Below are experts of layer 3 (counted from 0) of a mixture-of-experts language model. Rows are named router (the router's row for the expert), gate (a neuron's input weights, with its number), up (a neuron's input weights, with its number), down (a neuron's output weights, with its number) and show model dimensions 0-223. Each number is 128 + 24 x the weight over its row's rms, rounded and kept within 0 to 255. Numbers have three digits each.
Before each expert's rows: a language model's description of what the expert responds to. This comes from a sample of Wikipedia text that the model never trained on.

# expert 9
Description: Country, nationality and event names in sports and results tables, such as French Open, United States, Italy, Championships, Danish.
router:102148159131134115181125137132148133148133152121164074160113117138120104134114140203109135128094150108130142113117106091082092137107135156109153133146099124166128088151111135129139115092156142110167142137118167111108118093125116098076112147204097110078133168184107099097160146118162130143078123116118141123129146154148118109094120157151132101136104138116111141086145151156095126154103156144098135100162156151145139131138127152130154084148125123087112112190115119140197131094122115123141146166150126114118125143118134152155109119152117110096157129133119093115134144123146133139146139128130122099108103108135114118160110151104169123139179124131129085159153107097118119126119
gate0:155099140141137132119159092130123125106133157119080069129150118127126112142112130126124127170149178159130150100113128129157128111143130120089106083107135111147128108117126142129116229137122158125132120141128128120169076122136160135114120131143155128130115168157111136130155120122187114097122134146131116126124112109148129111082117131133129168132085136143152128121141132099141182143117118144142126175117112124119136130130090087164101134083098133114132137130114101079124168119096101099184110131099162140129131103119132144113141149085129153125125160152126142198095118053144121192137120091125127136110175153111125139151126095155134152160143163101140139129135126099125119106094
up0:084128135159092100160101144090115128123127157123079189096138126182134100131170172064115127107120135107164137109106082144144129092120157159114128122108124122124143126132124135146129150163135088146122135085112133128122141105084142090131132146129175166147104127142132109154164150147132121111131116194109124134133093107130106068144129140147141113132088135135123122130117124148084127149108137157135141128132109134158134102125150098128072152145100149136127127139134117077163192111189116083171161111134097115128116116103130145171111120154121155131128158111130127119143096110099076136107085099149097127124166099125132126131149129131135131129175139149150154141120110104126093147117
down0:162079146127102122126128174151144161133144153128128112121140145072152146080117103109078114157101166137124079132121128135101129124129131125070168153138123102087150144139097124121141156137176118131200139136163131135132117086108101105172152119138142137123101130107173095132135130158134123174138116137126120142146127140149124077117102129127138146150127151102099126130138114134103115108114162151090114110133136213130132092127115120180137123114094132099135116167166095139110120117126145135129157116131112135087149146139151157156130098181129138153131116054159110128099134138075138111097116123120101124092131094112131112110128121158073125168132123124101163131117138146128144136108
gate1:125130108134100128139120125084109100144120129097159125137101129092118130136177126156070102086169171137163136094104145105131129124128147140137141105134160144138183126111121151172145113096109168103132103137145145134124124154087136117160135125118139145130114141100074121138127117154137104105137110102097139115099153125135135062133161135122151109116074138134122111083125127137124135132096124109129124090121180126121108119134132159104128103114125144114154115172133117122131111118119100116142170115197116128114133117122134111146125082128117124141122150141111128147127083116130136127135074123154130119122133094148145203129200240127151140128123151130132131178136125127160152160103
up1:136142125139098102145137109156118066164154104126105154154147135133172128130140138100135163103170154176177121134108109144087144136155126097122156131126117089104175151133061125115110029129110135122111124130127166136126120167110157087144117137126136132128123174129130134135131130124109165157120092165096132086129135123131138160106143158149140078063117128158118103128119132135115123090109120087132135078128099124160148126150115176088133139106119146145138115134109124106133129116128101133142118089131126129121146165117147085132140126116140135127112135105111217130131128118094123130131119125155155129120139151124084127140182111125151128126123142119158099107130111133062114159127
down1:135180127201141130155128131127139118120112143153128170096125119128142132129112140151073118155126122136137128136150160146136139117119106196078073150131128122176131099139147170124134100111119125135050099115082136130126130128099105098166134178117109130174140112105159108131087101140117104160105126133153137167188124155125128110122080179142126144138179077061118148139134137094124133132149145126128135110125087125079107104182142132123105101117106124085105159109128126153122127125115124118110130138102133134130162107127114147135104138125116112110122079136099088135127140130129142155149151122150128145128147144131110125109063149106107150086151107152122123105139133148122122153136
gate2:041122131123149107126121128138116123129121126127120112120136131130128115127078136121144154129064129134104151134111185138102129120189098151127125109118128128135133125127122156165124130129129175151121130115123136125134125143152140123121112134115129076123179128087129131101132182131123088120140109133129123127157171129150130097148194136122154119183126126123120172105185126136118138123148132154115141130059105143109129037117142120108128072126084132095129113117109096122176137101137180141115128107108119148124133131149110146069142138139174123131155117088124143120125159147125105160175122127154137138137097144094158160143140122106155128116147096178158132128118116112100116165116
up2:207082174138094125123138115129149089126126133103127153123104123132125150136122122115146108131150105129136102099137091113157138123104136089109128127140136125118121134135114091077145096115119097068125128142127133140106141096142128150136160119146131218155081140133138122151140093122135177173122104147115128137121127110091126121126083124123126130128123126133124092128067124144135130121055173086177127132145165126182128192162112130147152129124134129163162129139152176119114124166107064140135124139157114131133136112117138131185095128141115139130099159157148103126140099069094138129087135140113149121129148128153109137128143139139127124141110127098106132152140139166137131091130
down2:132126125149136142101113139131120126143143139174048133113092069106191114138121132107115140140115182132115139146084149174086136115144140088147121104172127137101165127135094168134160129155151110158128102132132123124142135142147102127133137128191139170101186132128141136099135171130120122099127109109157101128157128127174091143137130093145112131126120112093108137136118159108119118136134133128107125137122144123138113096099137133133128123153164084086063128152137113161094124139092107067104104128098142094119137142119134166147157148138073114110124142143126189157148129179127174156127131099086122114129143133110153133124183128097117122124113128119134118137119094109125128097106
gate3:155145131118154108113088121126127126119079096091167159134127085145129130121135160059121167066171121141128130108117120143132111128158166138131124137157129165140108137094145129142141122111131129131133126146120129122112159117128135091119131130085096121120091149142128053106192163086144165157131126127132116097132155133113139156115137130098121119086124126140122098127115116139161131124094173078128128127150114157143101155081132125152162137116109217126101122170123113122117129141123135158117154122095134112132127145139101124148108099140150199132124177101131131126118130130171128155126144126135104123092158111075129120106084136125119151135089160131142133154122100145072152163126
up3:150135135113158123140093114136116216112100149098132164173116105133124139126136136084125187112159091133127131129113111142138122134126155169127148139128146152128075141120125133155129115117131079094148132144124153104123132076139148103127125122079110078101126130131120121075135129120123144147157130125145118125158142145095143137131131120121078134086128129169143115132126134172207097099124163104142144124163100153127127128106130087161113134087122175136123117137129116093100129135138186146095133174095177127130129144131120120119122109115149164102098130081140131135124137126184149145132165154135110111110130126081124122090053127119107137132123141126133098150128108135091130176130
down3:118081155145133112108145151122117089126126059129128162126134165078102154131117128082144135147127155128148132141123122130112126129129165116115130139131132174131121164136146129125135138123142096140118089134114095175145133117132114126205128109135173132095120159128172160196129162105163116128147126132084141119118087097071101155149159089053116129115162120125139148136134098133155127131163120118121126138144130126120103126116121147116133167243125096138087126124135129108126131122118084124148126120123106107137155125094101130134127130110109103172130174128105165133090117132111119129129135133117187095130120099157129115142141106142125124107117143130099148120071127135126133116108
gate4:123124158125100138148098131136093141077158148096182078112132129097123129124122178128172125146131153124148135130133106159101095124158121120092111054130160135149116118124096061129156129149132126105098136158175138165120134136168143127110103111136121090096113106108086099129201091116141142130126120148064112154138128128158137123157130113159121129127158139108125148125131141071151116133158132119155140108139165118139150127155085100117168111132127134149145121119172123152148147065177142125133124149121106130120120156095089126148115086102138124149069109142141136095112144083099169137112125136128127123091102124123136125130097122107111140141124142140134127123153106186116110140137
up4:124126177106123133162109126158119116102134156070163072115127134103091140122120182128130112137135150139137141125129086153115123104154124122084125067127133123142124127128082095125134132139149136122071127173196160137121143128144129111122130111106120117133082080142116116114159096127127120138126128181106130172132113128120122130151124135164097152149167153126124161121123153035154111133138111124155130112138141124130156118157088099136188093131123120149151130123155154146139128113146156127137124146138112115140096149085076117148097098134138117197065117171134160064085164087108130134140127135145128123101119112126128127130123116122113128153156128127131113135122120150122111126127
down4:093076118152119131130135087087125125195149117156101108137128156145140171104141090134133140111128159144131135135146151129112106151156124144081127146142144100103087127143099135128107093127136072138079168121116130066156145117157094150121168147120116093170160122129126143132110122112145144118133129119138132144121148113134127144131075094151149135165126152159145119127157107122101117101127102110138178100095121141128161135126093134134088080125121142120183123117126131110127128127134092160099142134135129159151130082129138181127100187118118122051128188128079148125149142137109100107123150113131105134132162169120115103099126103123149154148129158156107087131117112127092137099126
gate5:138170136119144143155096144116089096126134133147135148136109142112197149144129070114115124107094135091173114128127122127125096136138102129116141126100108113110087059112128086128125134128164118149144146106118150136115123140119128124108111145138104142108127102114123138107124156162147140137111131133097140113152112118110119141167164138200112117116125121194127127136133137138124127102101115126120158124128138151128125125060116122126121110131160154054120144148165116090129090126105125114116207168123138153127127155122134164127158148156118125125128195147144149180141118111100103122122157106126125129126167117194111105137113121117143145094130126138079047144151124130144147154124
up5:131113128087139132131135123145146145169129144110133130162159120132122106071128223158149111125172122145125171182132144161134097125128111115127109121153132181180177123134136125143130118126123106100106127143111133115159143117122126123124155127049138098134128106112123108126118127125099100125136136155138085137111141125135134154083098114087128134148128149103136078129098128130122094171156127105145093142117108061115143118143138136154125130131117110188126095102121152141094146135169183178127145120120127125126122141121094134129130096110139137110102073093134128101111119132138131133122097147120125152131119173080141096128150132169114106167121144131173157139119136151082086101149
down5:128092131116099181123128124118104131120193141117140121106127107120159113171062141128090123111102166112111143106155153072113123146115144102130148120093120104108099173130117123112150155125118129129129111088144154176127125115109112118196130130091093121125133152130129195136154133130120166133096122155108169089131122129157141147126129105098117128118122119126113114130132127128098080105200130163120126136192123125152125090092141150176152100139137124124139132132146131080100159161148133118148129184135136124087141104117136147112067117136125150137134120145134089104153117145125139114086100137125121100153146125122126127144129130146127103149129129128139154157205132124172172115143
gate6:139133169161145119071081116122125130140124148100119113162143129123127142121094134144114114120111091132124128189113140110137086113140130125128089116145103132120101114162163122149128126155124103110138123162177086091162128134110130114157113180123103035105128131102160089136133131117156086140096153151182124126154173123204149118117098129125107142126116129124128107072118124142114135125148155150117179132129097120154125107128110132161128116144110107141129101144134150130125132131085132140123115156128126129138121116179071149127141131128153125167150092123155037137132127128168103172099146090129099145158133122156163157118130097127144124138109114110114104113139127126100138138138
up6:127127065127105142143149176127098132098097127142129130119109115130128127150149128083127160136160174123142124091125138142146147128117130121089157163123140129130147148105107133103119131103133133156133137076079183149102139126138139169095132109124143192138108108141064162145123128133105146146153125109032136124132110108085098147133136133132131085117132127115129140137108127122152134125106104096168105112129162145090127127128170121112128154098126163125106157106143123116132123106168118120116144102074129145114141129090185111123124121122116123072100148136106206139135132112122175096152128159140149143091091141122092109126136130140083133109150134147146173136124126138166110147099
down6:129116138104135128118136135129097116112116144135108123137083131154145118183141134199153133128140125158132139142173183172148162074163127158164118145106118128056115124113173117141115188147123133113139106121109108076159162126132161137155133130120106126148062095138130118147149113107141106122101122092130123087129151118127115161133138112114085130134121121123140132123139087132124129130116112146130131139122141137128133186116130101127113128119099101090123195094138131133162072207125138137134137108127128122127143149128124112122135135122134113150117118121137121153138111131105140166113108137135117128126045112131128111134119138062116159214110142085129108100132139127137134111115
gate7:115161172091100060133153145126122110131145145120136133159124080109112171131142141162073101168135116096148101161125163147154122156077136143145134117151126054123127097156129116129138130057125129126148118127110127097125133133132150146113128130173104146134131145139134121127210132151124128126126100182048107139136118119121045136131128128141129105142120157120127113137127108162123121131110092128117141086114127126121149111154157155102125142121116105156095148145130131116113131077132128129134095133129138139130117136112094114107130109121124145087128094127156104137126119120121137082156131148114159133122131171159121131148153146096138129111131105097086079166176129080162113124127
up7:158125181137111103157133173115147088087129098113119129175111132149110142124128094112121141125142148138172146122126160107100156182134120146125130172142116082153118126131165106138122121128155117155119130135127129179153133127123151126133135086129121108150130175120115132047077126133124129084168114162132155149139188168132095123114125110136127152147200132149124101138169103102106128132140122084094127131132123187113131147126127145129132123099109128157119124114137130173122097114150137133119147103125157148123145096113166105123115115109130155082084133106072113141081083149099138120134115121137118092165166157110134105107114086140098142115171121106155129165133103123116136127134
down7:136107129138108157109124150143133098151132123130102130102137124121132112127065134120144153139138137139130181127177110064164107204126136081154137140126144129133142122131146109127125129176119153120127142109131137139186141120128120103117149116138149130107131088133090128119055157114107149143131167128105126129090137146087121164147153127137108127094138125118191133112109118106182066128122187123121171130122128141142114144107131099140111070117136146132137158083110167130108124178146099159123123140102096141149138116134128128126148131102084082129087158090146135132107135111105141130086148120118156119121115143133150158177163124113096118114130138121176141076115131127130176119132
gate8:133120139135121136130106172123146146104134134113135138133151097130147134143145169190124156121133133131216128130143147139153198145166122175104135134158144081139133137140119146159148128115117109107141124157151103132129129158117129158134190090124129122150126145163164099161146156098128085118131123133129115109097131132137122119128145141157118088123148181150153042108143105135127179126116111175126108158129115068134128123135127107128141151132115116157130171129107093107168125114089134102123139104116111128193130087129126094131091113125132090157097127095097092107111107160125101113116114115116135105122115138178097110153131125123131144141140143134101105127172123124078112106099
up8:181111058125123127106135102137136126136123125110164117160128089103131134104129128089133137127107139171124142087076117134126130117150155103167112124083174157099128105141109115158121138128129129115138131129104127129123102110106112141109163128179146121129138158114124164077130164103151133109102150140139156120132123136102127163123143089124087132136112136097168128105110129117139140129128129149126123136116165137124155144129152137122103127153094137131092102159133080091148116108119095113135137122157112124146103147180151119136149162146130149110127108098133141165133054095144127133154113118151115130141135123127100108078167122175137041139127103128111148123122027158120078124142
down8:097114120147096129153123130126134130140108124134082113150148103156157154131159107132126125036121143119120127130163149099187142127145138124120141133129094085106141172169167111115120089116163113135163158110139126124163132105212132132124119120132141118080122126153107113123107110164174119168123127144133169120131136103143109120127126121129184124097122138123128132059127114139136122124129116090133164119120110128108129104159111109120153141127128147132113180116104149156130126125086097151128116120130072153094147114126103129174085132135123097135114079129126122141130166133095141160111122125115109175126131134138128126129141138100120116130139142137132140145189164065149080062135
gate9:093118148155104127146127144139129131092141116095143140110142169133155152107129106169109108124138106138166055134128068131117137086173131172122150134149152169117160143155122157132114131132134134134121131146130130109160108121082118108109151127145126130070128140171139132143142113141135119111115164131157121148089132130140135112132193126130151112129125127086133127118146114126129181072144129143102135133130102118123130127091109097118138147048123127125130127153098125132140119138108130143156139124134139125091129127126126117146113175158154078118136149138114125156097195132138137126107092097124131126121147122112109142161114132059086119109193212129119183097090107112145123132113
up9:145152089109139134120087130091088132144083163178128113158118072147113107181135131037130125115116128138082140111129177133138126153064121110153112114102109127132068109098126112133174119120124127148129125114114122130093140106139122163130123139112089108176134119127138131130125138123139142119168129128105159119154110151091157151084109138125123183118110129164131127130124145153139082142072141135157119149122150133122122132104142145138101098178145114143120126109130137133111143128135133081116140136119113135120148124125131142112168092129092163151119085132135129103151053112111112092148130121145128138149125135151146139126139150172152148142092093125148066119169129135120136083161
down9:081136088161144136129062125120188139154112134125123092140131075128091149133134107096124137124128117121087097130117110083131144127123141158120118174124129132088110125167145197087116119133123131176166139138114107151121133147206114115120135127132128137121131123107116161122110089161135132120132142066109140098131093142137124134120121126150154117088119138138129127140144152144097131124116124111116186152150121119153093118129101198077153117133165084164126129144112139132133119122084162089121075162135114147126126089137129114197148149162130143099086137128132128119131130134144130120104129146128184121135130151120110168119108120155131115136087099092133134151134156147134158117141